config.yaml
num_hidden_layers: 9
hidden_size: 320
n_experts: 16
experts_per_token: 1
d_expert: 352
d_shared_expert: 0
hidden_act: "swiglu"
moe_layers: [2, 3, 4, 5, 6, 7, 8]
router_score: "sigmoid"
normalize_top_k: false
routed_scale: 1.0
balance_loss: 0.0186
balance_bias: false
scale_expert_input: true
init_std_router: 0.0148
lr_router: 0.000571
vocab_size: 8192
norm: "rmsnorm"
norm_eps: 1e-06
tie_word_embeddings: false
optimizer: "soap_variant"
learning_rate: 0.00241
beta1: 0.95
beta2: 0.98
batch_tokens: [16384, 32768, 65536]
max_seq_len: 512
train_tokens: 269400000
max_steps: 7195
dataset: "wikipedia_en"
Below are experts of layer 4 (counted from 0) of a mixture-of-experts language model. Rows are named router (the router's row for the expert), gate (a neuron's input weights, with its number), up (a neuron's input weights, with its number) and show model dimensions 240-319. Each number is 50 + 12 x the weight over its row's rms, rounded and kept within 0 to 99.
After each expert's rows: a language model's description of what the expert responds to. This comes from a sample of Wikipedia text that the model never trained on.

# expert 7
router:49 63 51 55 49 57 41 57 45 53 80 59 49 61 30 59 36 47 64 60 67 37 48 52 59 51 45 27 49 45 69 22 37 63 53 51 34 58 80 54 44 74 41 53 49 49 49 52 31 50 51 59 43 58 52 57 38 46 27 43 65 55 61 55 46 72 72 36 78 57 36 42 42 33 59 57 29 52 56 33
gate0:46 66 57 35 58 40 30 44 50 99 49 54 43 39 50 57 50 52 61 40 44 32 39 39 47 51 54 42 66 37 41 38 30 37 44 63 42 56 39 58 38 43 60 39 59 73 66 31 28 52 42 56 55 58 42 56 61 36 38 41 52 68 57 58 52 76 46 45 42 56 60 25 68 22 31 42 58 48 60 57
up0:51 47 43 68 55 77 71 52 45 57 44 30 45 52 47 56 48 38 36 45 49 59 39 65 46 43 65 48 46 73 53 89 63 63 52 27 48 42 50 16 51 58 49 54 52 41 57 53 65 42 54 43 65 54 63 48 49 43 52 45 36 19 53 57 54 56 45 36 38 45 51 72 59 42 36 29 48 47 62 42
gate1:44 43 50 60 55 52 49 41 76 55 56 28 46 62 52 49 67 59 62 82 32 43 46 00 69 45 54 67 72 61 64 41 40 60 64 64 56 43 64 27 55 47 34 50 60 52 47 42 55 37 51 51 77 55 51 55 59 49 51 47 67 45 43 57 57 49 40 53 46 47 41 47 57 58 43 47 38 51 33 49
up1:39 52 47 54 24 62 60 49 29 54 29 62 65 57 62 38 36 37 39 47 36 57 43 81 53 46 50 37 71 58 53 65 54 37 39 42 61 53 40 76 60 49 48 43 46 62 73 60 53 54 52 44 49 43 68 43 50 32 56 53 08 52 50 46 52 54 52 57 52 51 40 46 48 42 55 58 37 60 53 36
What it handles: Punctuation separators: commas after clauses or in numbers, semicolons in lists, and pipe cell dividers in Wikipedia tables.

# expert 11
router:60 54 56 57 47 44 49 70 52 54 48 63 52 61 51 42 29 48 61 59 51 28 47 32 63 45 45 29 43 51 66 43 47 57 45 60 48 66 76 55 47 45 44 40 46 52 52 43 35 49 51 38 48 66 41 63 36 42 21 40 61 50 60 51 44 65 67 60 64 64 53 62 54 43 63 49 48 54 54 47
gate0:61 37 32 39 44 45 52 42 50 54 63 50 37 60 55 30 47 57 39 43 39 51 43 48 62 47 39 50 44 43 60 63 60 31 54 48 62 68 33 50 31 68 62 49 54 58 54 44 38 35 35 58 61 54 51 46 39 58 56 56 50 49 50 50 57 52 68 34 62 58 48 60 42 39 59 60 53 71 60 71
up0:59 43 63 45 41 47 43 49 38 41 60 29 47 35 57 45 58 60 54 58 29 33 59 26 32 52 55 47 63 35 53 43 56 58 40 45 31 55 66 57 48 54 46 57 48 39 44 55 54 46 51 57 49 67 28 34 44 48 37 30 45 52 56 36 41 30 31 44 30 35 59 34 54 55 63 42 57 47 61 48
gate1:63 54 47 44 62 52 40 30 43 44 62 36 42 48 50 63 52 42 53 56 55 53 47 36 43 56 55 50 38 44 32 45 57 40 39 54 52 48 43 56 59 47 55 59 72 44 59 34 43 37 57 32 50 58 60 63 63 50 46 37 38 28 47 30 41 49 51 50 38 54 54 31 67 19 51 42 48 56 20 37
up1:60 51 58 60 59 37 42 45 54 40 44 52 59 62 43 40 63 49 29 62 43 47 39 52 50 67 41 52 59 41 58 51 32 64 44 44 51 59 58 55 53 74 78 40 53 65 58 50 55 37 63 58 62 52 47 29 48 49 64 45 49 50 39 34 73 35 35 51 60 52 63 58 52 62 50 65 56 56 52 54
What it handles: Single letters and short pieces inside foreign or technical words, often r, accented vowels or capitals, e.g. Gosar, Łódź, nM.

# expert 8
router:47 75 43 37 49 52 37 69 43 45 60 55 51 54 27 55 38 51 51 44 50 32 27 58 45 39 44 42 44 53 52 39 49 56 53 62 39 68 62 61 48 51 37 46 30 55 69 57 41 38 58 62 63 50 44 41 42 39 23 58 55 70 59 51 46 45 77 32 55 68 58 46 31 24 51 49 40 68 44 28
gate0:51 69 37 57 53 68 38 63 55 44 56 55 42 48 39 70 42 50 50 35 37 58 39 57 44 24 49 46 41 50 65 56 55 56 29 48 53 62 45 52 55 58 38 34 54 96 46 63 59 58 25 67 57 57 38 63 34 64 43 38 33 46 28 48 47 30 77 38 62 49 28 41 69 32 63 38 45 76 46 20
up0:33 66 46 49 34 46 46 57 52 51 41 62 42 29 43 61 57 57 53 50 32 52 39 50 39 26 43 43 47 63 50 57 36 51 43 51 67 54 37 41 50 63 38 46 41 82 70 51 62 56 53 77 49 50 29 59 41 69 54 32 41 63 41 55 44 28 59 43 53 33 40 54 60 30 61 53 53 66 29 40
gate1:78 62 58 65 53 70 57 36 46 54 68 44 34 57 67 50 47 35 51 66 43 41 42 53 45 51 59 51 51 37 70 73 35 53 64 59 45 64 53 44 63 42 48 47 21 41 49 64 51 33 41 37 44 52 27 77 65 46 25 65 47 52 54 49 52 55 68 78 30 49 62 24 47 44 73 59 53 46 54 64
up1:40 47 68 55 44 44 59 60 44 58 77 48 40 47 58 39 57 54 45 65 48 48 61 34 44 71 55 52 51 57 67 49 40 48 32 58 62 34 68 62 56 47 57 48 75 50 81 62 56 31 37 39 52 51 59 43 73 57 34 38 51 70 65 52 60 32 61 56 43 17 56 32 41 50 50 46 49 62 70 51
What it handles: Country names in tables and lists (Germany, Hungary, Croatia), coordinate-separating slashes, and quotation marks in election and geography data.

# expert 0
router:60 59 49 38 54 54 47 53 37 53 59 41 59 47 26 65 32 38 58 41 52 43 49 52 73 52 45 45 36 45 71 48 52 43 59 61 42 54 56 51 54 60 37 31 39 45 62 71 38 49 71 54 66 46 47 56 35 36 50 40 59 82 62 64 18 54 65 46 57 55 42 67 48 47 51 55 25 65 48 38
gate0:31 51 75 40 51 68 86 45 72 48 46 47 39 50 34 40 37 71 24 43 46 59 24 35 51 37 45 36 55 38 35 65 40 46 51 48 48 58 66 52 46 48 26 67 34 43 53 42 52 57 43 49 39 45 37 54 41 30 65 63 43 42 32 24 46 47 52 68 44 26 61 69 47 51 54 51 55 49 71 68
up0:62 39 50 37 78 85 43 39 48 61 48 45 42 64 45 56 66 53 49 39 60 67 68 55 51 57 52 48 60 41 56 66 53 53 57 81 37 49 45 44 48 61 48 50 30 34 58 48 50 49 40 71 47 30 48 75 60 47 56 49 44 41 62 52 53 36 51 40 66 48 71 50 62 55 68 50 53 68 48 35
gate1:59 41 60 56 24 43 49 51 58 35 54 56 58 25 61 49 59 46 45 76 48 59 44 58 58 58 44 73 49 26 53 46 70 34 54 40 63 33 84 65 40 52 47 54 37 71 48 60 43 43 49 49 25 54 47 65 46 41 57 56 27 64 61 69 47 38 58 45 55 52 67 69 38 48 58 64 45 44 26 34
up1:29 40 40 49 59 63 54 50 46 46 53 65 57 59 57 30 57 51 48 32 49 28 51 58 65 66 63 53 64 41 46 33 47 57 46 60 52 49 49 43 52 53 64 41 67 59 45 46 66 44 39 60 52 54 43 45 74 45 44 46 54 33 21 40 56 57 39 44 52 69 52 47 62 64 41 58 73 53 68 38
What it handles: Words after a line-initial dash or table bar in infoboxes and sports tables, such as Website, attendance, tournament, Championship, Genus.

# expert 9
router:52 57 39 58 52 45 39 69 40 50 65 55 66 46 34 72 45 64 75 47 39 35 26 43 58 52 43 49 39 65 70 33 50 65 61 61 62 61 74 49 46 71 19 52 42 48 51 62 28 48 42 52 50 64 55 62 37 42 23 46 47 77 57 41 49 49 60 23 59 53 49 50 44 43 69 73 43 46 29 44
gate0:48 62 66 63 50 65 43 34 32 26 60 64 64 45 56 28 48 43 44 79 43 48 49 29 49 34 51 36 30 36 38 43 57 64 57 50 53 40 37 46 44 56 58 43 53 72 33 43 59 64 35 30 47 54 60 57 67 47 45 66 49 43 65 55 59 37 18 44 50 55 41 58 72 44 41 57 54 61 60 58
up0:44 55 40 44 47 48 51 53 53 52 41 74 38 60 58 56 57 51 46 45 51 29 51 65 47 43 62 64 79 55 49 05 49 56 36 52 32 50 49 28 59 53 59 28 50 65 51 52 54 64 57 46 56 44 49 41 47 68 33 73 44 54 45 43 53 52 30 70 49 56 46 34 26 57 55 47 56 42 47 49
gate1:44 38 54 39 64 46 54 69 39 52 47 33 54 23 61 37 33 49 55 53 49 54 65 50 17 43 69 31 58 51 49 48 42 44 48 48 64 36 61 68 35 58 50 51 44 38 62 73 48 57 50 42 61 38 55 71 45 68 47 64 48 51 47 60 51 20 46 55 39 62 62 43 38 63 55 49 50 26 41 44
up1:55 35 42 46 59 58 35 37 37 66 38 24 61 50 61 67 55 35 29 49 60 55 49 27 59 48 74 41 37 54 51 52 84 70 52 34 69 44 46 42 49 55 70 57 33 49 59 50 65 28 42 48 50 46 54 49 49 74 46 67 55 37 51 51 42 53 59 60 65 41 60 56 52 65 48 60 43 49 25 80
What it handles: Fragments inside proper names and words, often after a capital-letter start, such as Mac, McC, Hun-gar-ia, Kap-oor.

# expert 14
router:55 52 51 48 58 54 54 66 64 47 59 52 52 50 55 58 42 32 55 35 41 35 35 41 56 37 46 35 39 56 78 18 40 54 49 56 48 50 78 54 45 56 33 54 43 66 61 60 48 51 66 49 54 54 47 57 28 48 44 43 57 56 60 58 32 55 63 42 57 54 45 43 49 41 37 44 32 56 56 48
gate0:54 57 35 47 46 55 68 31 68 34 48 76 49 63 53 42 50 39 70 55 64 36 43 44 63 49 48 76 67 44 57 43 35 62 56 48 58 64 50 37 30 38 24 52 39 20 55 52 48 50 37 47 54 57 40 45 67 36 42 56 52 59 54 48 47 46 58 43 52 64 50 52 50 34 63 41 63 54 38 32
up0:40 61 62 42 59 65 40 36 37 53 57 42 44 38 54 45 59 65 46 43 44 57 53 42 07 53 42 48 20 48 47 53 67 31 38 57 40 47 54 53 67 49 67 36 57 76 51 57 41 56 64 59 53 65 53 45 52 69 59 46 40 53 38 44 65 42 37 46 38 48 43 41 48 72 49 63 52 42 52 82
gate1:62 60 60 44 52 51 46 66 52 45 37 73 39 47 43 43 63 40 49 36 53 42 51 57 04 43 58 53 39 51 51 26 23 63 55 52 50 60 59 42 38 53 51 42 59 49 62 50 57 29 59 41 47 64 45 38 37 48 52 57 61 53 52 30 64 52 51 48 59 36 42 51 48 33 58 28 66 39 43 40
up1:45 69 45 39 66 52 62 33 53 54 37 40 74 56 57 39 61 36 61 62 29 58 36 43 55 55 59 53 49 50 37 06 52 44 53 52 24 50 60 42 60 44 53 42 31 44 46 57 67 47 54 39 47 42 35 44 61 55 32 66 53 58 27 66 41 58 51 45 29 51 36 53 58 66 58 48 44 42 49 53
What it handles: Double line breaks before headings, opening quotes, and mid-word fragments inside longer words and headings, such as Pedi-g-ree, rep-at-riation.

# expert 4
router:41 70 45 54 52 47 49 65 51 35 72 56 67 41 50 59 46 44 71 54 48 42 45 50 58 45 48 35 56 61 75 23 49 52 47 50 49 50 43 45 48 47 42 62 40 45 59 46 42 55 48 54 56 70 51 49 27 42 28 35 60 81 58 43 29 56 80 34 54 56 41 53 39 33 54 58 30 67 51 36
gate0:52 25 62 52 77 56 56 40 38 66 54 67 52 67 45 36 40 31 54 55 58 56 69 77 48 21 38 61 61 51 49 41 52 75 40 52 48 53 47 66 44 55 59 55 30 56 54 36 68 68 41 62 38 52 44 36 65 65 61 59 75 41 48 42 65 37 79 51 59 67 70 43 42 67 64 53 69 39 51 47
up0:46 48 81 50 51 48 53 40 43 47 79 60 66 46 43 35 28 62 44 46 30 53 45 60 57 50 38 65 51 57 34 64 57 75 41 47 34 43 61 30 52 46 67 46 28 55 52 45 58 58 35 57 68 65 55 24 59 40 53 52 30 37 50 47 49 39 49 49 48 77 63 37 26 48 70 61 37 48 60 50
gate1:70 66 42 38 44 57 48 19 63 59 62 53 71 48 55 57 71 44 52 59 62 52 59 50 49 51 31 40 62 51 45 40 55 45 66 45 30 50 58 47 27 49 57 40 54 34 58 58 61 55 34 43 40 51 76 60 42 63 48 61 49 45 49 67 43 40 60 48 36 41 43 48 60 48 63 54 56 60 44 56
up1:30 52 63 39 50 46 39 84 42 59 46 34 41 43 46 41 26 51 57 57 45 47 46 66 28 28 74 46 46 42 67 49 25 46 49 63 81 56 47 54 53 47 46 61 54 56 56 61 50 64 76 60 56 53 36 29 58 42 44 23 59 62 46 21 47 50 45 51 48 51 47 38 45 48 32 45 33 49 54 57
What it handles: Prepositions in, on, at, during and born introducing places and dates, often "Location in" in infoboxes or "in December 2018".

# expert 3
router:38 60 55 40 54 55 55 55 42 59 74 57 70 54 34 67 49 47 56 59 60 45 46 37 63 45 47 50 46 68 53 37 28 50 37 53 48 63 53 50 39 68 25 55 48 57 61 45 46 43 51 44 57 52 60 35 47 46 26 42 52 74 66 47 37 42 56 46 66 63 41 38 41 39 61 69 31 38 39 24
gate0:56 54 46 63 82 87 59 44 55 63 57 60 36 49 62 59 56 66 41 57 63 46 50 37 53 67 44 43 42 56 24 59 57 62 57 46 71 45 54 61 66 37 50 43 41 57 44 58 52 86 36 77 72 35 31 50 42 41 58 48 49 38 36 40 31 52 40 49 38 76 66 66 63 45 51 41 73 41 48 38
up0:54 34 32 37 17 45 51 59 59 33 51 49 61 45 49 58 58 42 79 78 45 60 46 59 45 42 55 53 62 45 71 42 36 32 50 70 44 55 33 33 42 67 41 48 36 38 72 37 56 45 51 26 31 60 40 58 40 64 36 56 52 34 54 31 58 65 56 42 55 39 35 29 44 62 47 32 59 51 59 57
gate1:44 34 61 32 34 50 70 53 37 70 48 35 54 48 57 26 54 53 48 66 50 65 55 46 49 66 56 46 46 53 62 47 80 46 70 51 56 65 67 44 46 46 52 41 61 44 53 23 50 43 52 51 50 51 55 50 37 42 47 63 54 37 51 76 56 22 39 49 43 57 35 54 50 77 45 49 35 31 45 54
up1:64 47 32 44 41 55 36 67 41 68 53 33 53 49 65 54 42 41 41 51 55 44 59 46 46 69 46 47 56 53 33 34 51 54 65 40 59 49 71 54 45 34 36 60 65 33 38 47 49 44 64 37 70 42 71 54 46 37 42 40 40 39 42 50 64 55 35 47 38 39 38 48 43 60 69 41 48 68 33 53
What it handles: Apostrophes in possessives and contractions (Valentine's, don't, Play'd), plus capitalized title words like Award, Foundation, River, Press.

# expert 10
router:45 63 47 49 61 52 46 68 46 49 69 68 56 56 39 55 43 32 72 44 70 55 42 42 59 50 36 42 38 37 61 26 46 45 56 73 52 65 64 62 46 69 37 44 43 48 42 46 37 51 44 48 40 47 48 64 24 47 31 39 64 83 53 46 38 54 65 25 56 65 32 49 45 47 69 60 38 35 46 30
gate0:36 51 57 46 53 42 42 26 36 43 49 46 69 54 36 63 45 29 73 51 66 55 53 60 58 38 40 55 60 49 35 42 48 47 45 44 47 37 58 41 48 34 44 35 66 55 50 38 35 36 45 33 37 46 52 59 56 46 49 51 55 62 47 69 41 40 38 36 57 51 58 58 32 61 45 41 67 54 65 71
up0:53 41 45 25 50 69 62 19 58 36 53 32 37 69 45 58 40 47 51 55 34 46 32 46 44 44 59 67 66 60 71 43 46 49 27 73 53 53 53 40 34 38 55 32 62 64 38 45 56 60 55 46 59 31 58 40 68 48 60 61 48 53 42 70 52 58 44 51 67 55 44 57 49 48 51 50 44 32 36 61
gate1:32 55 48 37 75 56 43 55 32 59 44 50 58 43 54 56 33 53 40 56 28 58 52 41 41 51 49 49 45 45 56 45 58 46 38 40 54 34 37 63 63 62 37 38 37 43 48 66 60 47 70 26 38 41 48 44 46 52 38 55 66 34 32 48 41 49 33 69 49 37 43 62 47 62 84 45 73 55 57 64
up1:52 52 65 47 70 51 27 55 47 43 33 52 57 41 49 62 48 47 43 48 48 46 44 71 58 63 53 56 41 50 30 38 57 36 54 57 53 60 49 60 71 62 58 55 24 31 54 50 52 55 38 64 36 52 42 49 69 49 57 54 82 58 41 64 16 42 39 59 63 53 42 39 50 55 65 65 65 44 60 83
What it handles: Mid-sentence connectives after a verb or noun, such as as, by, with, for, after, than, against, and, but.

# expert 12
router:53 61 33 56 37 42 46 70 46 57 75 68 71 54 30 67 52 57 51 44 65 44 40 49 69 41 40 56 43 69 49 24 48 56 46 61 54 47 59 42 40 65 50 55 45 45 63 51 47 38 41 44 39 58 59 44 36 51 30 32 57 69 57 51 32 48 56 37 72 80 36 56 50 44 53 53 40 54 56 24
gate0:51 49 59 47 64 71 40 10 60 36 63 59 42 48 67 40 63 61 42 51 55 48 57 28 52 15 39 57 31 59 48 59 18 59 44 72 47 50 42 48 53 46 32 52 44 58 70 41 54 54 34 38 48 42 55 56 51 67 38 63 27 42 68 67 56 70 53 46 54 26 48 65 40 34 46 57 54 43 36 50
up0:52 44 55 51 36 48 53 51 39 73 50 38 47 32 48 47 49 27 46 37 61 55 30 60 48 55 66 51 51 40 30 32 48 52 65 53 48 43 64 59 53 40 49 31 40 50 58 68 68 34 44 36 75 51 53 60 40 38 48 66 43 36 41 82 60 34 54 32 73 55 72 49 55 63 62 52 41 51 32 28
gate1:42 53 57 53 60 48 60 32 55 52 37 40 47 70 58 77 50 58 31 61 55 52 35 57 43 64 71 39 50 42 69 53 49 64 56 50 56 31 21 50 46 49 67 59 82 82 54 34 42 45 48 72 48 59 47 34 51 52 37 55 57 46 46 54 31 50 40 44 57 75 38 45 60 64 50 37 42 52 54 37
up1:42 74 43 69 42 61 39 55 45 26 49 59 60 47 50 47 42 51 47 51 48 66 39 44 55 71 38 70 56 44 59 42 54 57 50 58 57 49 37 49 53 53 27 63 49 31 56 42 51 35 21 37 50 65 53 40 47 50 29 43 63 47 54 44 64 38 59 42 63 32 25 38 54 29 62 37 13 49 53 44
What it handles: Hyphens inside compounds like editor-in-chief and pop-up, table rule dashes, and line breaks or dashes starting infobox list entries.

# expert 15
router:36 63 40 48 41 58 43 53 37 47 82 64 74 57 36 78 44 45 56 57 52 31 43 39 67 45 44 36 36 57 65 27 41 40 41 69 64 67 50 60 41 50 41 55 48 58 54 61 26 55 49 50 50 57 49 41 43 37 45 44 60 64 55 36 27 69 56 40 58 69 45 47 45 42 62 50 41 61 55 28
gate0:52 69 36 69 60 44 53 29 47 42 50 48 50 60 65 66 53 42 44 29 41 61 66 22 61 42 43 79 46 48 65 42 54 65 48 61 54 47 42 30 35 61 53 66 32 38 41 67 75 51 58 68 58 57 44 50 53 56 55 46 67 65 58 47 38 41 58 43 40 44 59 66 60 57 39 43 54 25 36 49
up0:47 18 63 30 44 47 43 61 68 62 40 56 58 35 29 44 45 52 43 49 47 44 41 72 50 50 58 22 51 54 38 58 51 20 70 38 52 55 50 71 60 54 42 30 71 50 61 30 23 60 45 41 40 50 65 51 42 38 50 55 35 35 37 69 54 48 56 67 67 43 32 56 46 47 59 50 56 61 86 45
gate1:45 38 51 27 52 61 35 65 28 57 66 27 57 55 41 47 31 42 57 53 58 44 32 65 45 48 37 36 57 42 51 45 35 67 44 29 31 52 40 40 52 53 44 63 76 52 50 68 56 65 35 43 65 65 41 54 59 43 57 68 31 55 68 51 60 27 58 22 62 59 41 49 48 36 30 40 63 58 44 51
up1:42 55 42 72 53 77 47 57 76 44 63 53 42 52 68 51 55 44 42 46 41 44 70 47 37 31 43 44 56 45 49 43 74 42 27 43 60 54 43 60 65 38 34 38 65 64 43 53 33 38 69 47 34 59 58 39 47 81 61 45 58 74 52 56 35 74 42 62 39 51 43 75 52 53 49 54 60 54 67 60
What it handles: Month names in dates, often in tables or after on, e.g. October 4, June 16, 2003, 5th May.

# expert 1
router:63 79 48 45 53 49 46 59 44 42 63 60 48 52 21 65 51 44 58 46 50 38 31 53 71 38 45 55 48 56 66 35 53 35 29 65 46 55 72 56 49 50 39 56 61 60 57 49 39 39 42 56 60 55 60 53 33 46 31 39 47 66 72 41 59 58 58 39 55 74 50 45 49 21 51 45 43 70 45 33
gate0:46 44 40 69 51 48 55 55 44 54 54 44 41 60 33 43 46 61 56 53 52 60 43 57 57 55 41 44 54 58 49 38 52 62 52 61 64 24 43 52 50 41 53 46 42 53 41 43 42 48 56 51 39 54 62 46 32 44 49 41 34 33 55 36 62 61 36 22 53 54 41 50 61 43 35 56 41 34 48 51
up0:41 43 64 66 59 44 72 47 27 46 50 58 63 29 56 28 39 26 46 44 53 57 49 42 42 45 47 53 66 45 61 47 61 70 59 23 52 74 42 39 66 46 33 28 57 53 36 43 72 68 53 58 67 60 22 46 55 44 49 40 39 56 69 53 55 63 66 45 31 59 52 44 69 55 44 44 47 40 42 53
gate1:76 42 46 46 51 38 48 82 33 50 55 62 62 66 33 69 57 48 39 24 41 36 81 54 59 71 76 48 52 32 39 52 57 65 56 40 66 37 55 29 56 54 39 30 51 69 49 58 36 71 50 34 42 45 65 56 62 49 41 37 39 43 49 68 57 58 32 39 46 61 60 64 38 37 45 43 27 68 32 69
up1:46 45 66 59 44 51 63 48 36 73 63 49 65 73 53 60 53 42 37 31 38 34 67 43 54 61 66 53 55 34 28 52 47 62 54 59 61 53 61 41 42 50 53 27 52 60 78 54 60 67 40 50 43 48 36 56 57 51 38 46 53 42 63 49 58 40 35 44 49 69 72 61 24 44 30 38 16 61 38 60
What it handles: Word-ending suffix pieces, mostly plural s, es, ers, ies, ations, plus s inside names like Bakersfield, Horsforth.

# expert 13
router:43 66 47 50 55 47 43 54 49 48 57 50 67 49 40 49 39 42 70 58 49 55 47 46 62 58 36 33 29 54 60 39 53 38 49 57 58 63 50 47 34 57 40 58 46 50 44 45 37 42 59 45 56 58 46 42 34 41 15 32 60 74 52 44 41 50 70 37 61 62 50 44 44 33 45 61 46 58 43 45
gate0:42 35 33 34 50 62 35 36 27 50 41 51 50 48 44 38 47 24 38 60 67 48 46 45 42 56 45 29 46 35 51 47 40 44 62 36 57 56 42 49 34 60 63 33 44 34 60 53 38 47 47 41 55 63 43 69 08 33 61 47 45 58 68 57 41 33 80 58 46 40 46 43 32 47 58 52 57 68 48 50
up0:53 50 37 38 46 63 64 40 51 41 53 40 38 52 51 41 56 42 45 84 61 43 42 49 53 48 61 17 60 62 46 52 60 50 65 40 44 64 61 47 51 53 56 51 50 41 50 30 35 54 40 39 46 61 47 59 41 37 58 36 43 39 50 52 35 35 72 41 53 50 31 50 64 38 61 53 67 81 43 47
gate1:70 50 51 42 56 49 57 36 52 54 50 43 77 45 59 37 64 46 45 46 35 48 38 36 33 47 51 33 50 50 48 31 34 62 55 45 52 57 44 44 44 67 61 54 47 36 51 59 60 52 50 49 50 30 55 55 47 58 62 17 29 86 58 45 42 51 42 65 64 49 45 50 59 53 48 54 28 58 20 46
up1:64 46 30 44 34 54 46 54 44 50 44 44 22 48 69 51 61 56 69 49 55 50 48 49 24 74 51 33 48 53 74 45 52 69 59 46 56 52 39 47 32 55 68 48 70 54 43 63 76 56 27 70 38 83 70 44 45 40 35 47 39 48 64 42 55 45 51 52 38 46 40 47 49 35 77 83 52 41 52 62
What it handles: Function words, overwhelmingly of, then the and de, as in Margin of victory, University of California, winter of 1995.

# expert 2
router:42 56 52 33 53 51 54 57 40 56 67 70 68 65 41 64 35 37 61 60 77 46 39 44 50 35 26 41 46 62 59 32 39 50 60 56 53 51 55 57 51 63 48 53 46 42 60 53 47 38 62 48 56 44 43 56 35 44 30 43 61 52 47 34 53 39 61 44 62 68 56 48 57 33 45 65 33 46 62 23
gate0:45 54 54 58 43 45 48 55 57 44 34 40 25 49 43 60 55 56 48 43 57 60 44 41 46 48 57 46 60 17 51 58 54 45 30 66 47 51 53 51 58 38 50 60 38 46 67 50 65 52 65 45 65 35 62 44 68 51 43 54 34 43 54 43 59 53 44 59 78 46 41 51 53 57 57 24 31 51 48 65
up0:38 63 59 42 43 45 57 48 65 44 51 31 42 35 59 44 51 41 67 41 57 67 40 50 55 44 40 59 48 51 65 62 77 56 62 66 30 53 61 47 53 43 44 50 63 69 49 38 25 58 47 44 42 40 33 48 40 42 50 35 67 62 53 28 54 38 36 57 44 46 43 60 61 41 54 59 52 52 32 57
gate1:46 50 45 41 56 33 70 40 52 44 32 45 39 60 43 43 39 52 39 41 53 46 63 32 30 50 48 70 56 54 71 60 93 54 56 48 30 59 68 42 52 58 38 55 58 53 63 44 61 57 61 54 52 41 54 44 66 54 45 61 36 39 63 35 54 47 60 50 62 41 35 59 58 41 34 63 47 58 70 36
up1:38 58 60 45 63 50 54 49 43 62 46 35 43 72 33 29 59 30 31 52 58 53 47 64 49 52 40 46 43 77 39 39 54 80 56 46 85 65 67 49 53 49 48 28 46 39 47 54 38 57 45 57 59 39 09 57 54 42 46 42 47 58 45 48 50 42 46 64 52 72 66 67 22 73 60 35 56 62 56 59
What it handles: First letters or short pieces of names and non-English words, including Cyrillic, Japanese and Bengali text, such as Ch, Sh, D, co.

# expert 6
router:67 67 19 41 59 51 53 59 59 42 68 54 51 54 41 73 55 49 57 61 47 33 41 36 60 54 37 42 39 50 61 29 51 46 40 58 38 71 46 52 33 43 35 35 65 52 55 50 49 45 57 52 46 53 59 41 46 44 45 37 65 75 50 47 49 59 58 35 61 68 46 57 33 38 54 58 31 37 34 23
gate0:37 45 35 48 61 34 40 49 62 35 76 58 49 35 44 73 53 39 44 33 56 30 55 60 65 41 69 53 53 60 56 45 52 62 70 38 60 27 36 29 71 39 53 29 54 40 40 45 50 83 76 60 31 37 37 54 50 76 40 57 41 50 53 69 48 67 42 43 46 54 23 50 66 49 29 36 56 32 54 72
up0:36 51 53 57 58 56 64 57 55 40 68 72 85 50 80 48 44 31 45 46 56 57 66 55 60 54 47 72 49 36 26 47 56 33 60 61 49 71 41 82 66 49 33 53 39 47 61 65 49 64 63 57 29 66 54 51 24 52 42 31 43 58 51 47 54 62 50 50 61 49 61 47 54 63 38 49 51 37 59 55
gate1:26 65 64 36 37 53 67 71 28 74 47 60 40 44 66 40 46 27 41 49 79 53 41 63 47 59 42 50 68 50 33 53 50 43 30 49 61 54 46 54 61 51 59 59 63 50 48 57 36 35 48 51 46 48 48 34 46 68 63 38 68 31 53 45 54 63 61 48 37 67 46 64 49 52 34 44 37 74 57 38
up1:57 44 46 39 36 29 56 49 51 52 52 71 40 67 51 59 52 41 46 51 37 21 73 48 44 60 46 70 59 53 43 60 46 63 41 45 43 57 55 52 66 41 65 63 44 65 54 38 30 56 66 50 40 40 33 44 31 44 58 26 52 44 67 73 74 48 15 62 39 63 50 36 52 60 46 53 41 43 49 65
What it handles: Equals signs that continue wiki section headings like ===, plus auxiliary verbs was, is, were, has, would after subjects.

# expert 5
router:61 66 52 55 47 46 56 73 42 55 61 49 60 57 38 59 41 66 59 46 55 36 39 44 61 29 69 42 48 64 60 41 75 59 55 68 49 60 52 51 48 59 38 58 58 66 53 49 35 44 52 54 38 70 49 53 28 46 36 49 47 67 68 52 46 55 78 30 59 67 51 61 37 48 55 70 40 63 50 40
gate0:66 49 58 56 71 28 62 25 63 44 57 73 52 27 58 44 24 42 60 46 52 45 46 72 50 55 36 65 42 59 25 39 60 47 43 59 61 46 58 47 55 45 57 36 36 62 55 41 59 43 51 61 78 58 62 74 62 55 50 62 47 46 33 46 62 46 55 68 47 59 49 48 36 54 44 42 55 58 56 49
up0:30 44 43 59 34 71 32 60 43 37 45 40 52 56 65 28 68 30 47 23 42 56 41 50 51 45 66 29 43 43 73 56 55 68 57 41 66 58 41 38 34 69 40 44 71 38 44 58 40 46 35 52 36 46 49 54 58 48 56 27 42 57 55 40 41 59 46 39 52 46 69 29 45 39 53 41 28 49 53 52
gate1:56 56 46 64 63 61 54 42 49 57 46 39 57 62 52 46 47 47 61 51 63 38 21 78 58 51 59 56 19 46 44 31 59 35 47 53 53 52 61 45 42 29 59 82 74 68 55 37 50 52 42 49 51 53 63 28 62 43 35 31 47 38 57 53 48 50 49 55 52 40 50 40 35 52 43 47 57 49 55 48
up1:51 68 68 79 43 44 49 36 27 26 60 44 57 60 49 53 56 43 64 68 56 55 57 43 34 56 52 52 43 35 67 54 63 64 63 33 45 36 53 40 53 70 39 43 44 50 42 56 22 54 42 37 47 78 70 90 49 55 57 56 64 37 35 51 65 54 50 68 65 51 41 68 58 67 67 61 67 64 40 57
What it handles: Stems and verb endings in running prose (work, role, forced, appearing, spotted), plus stray byte tokens before Chinese characters in parentheses.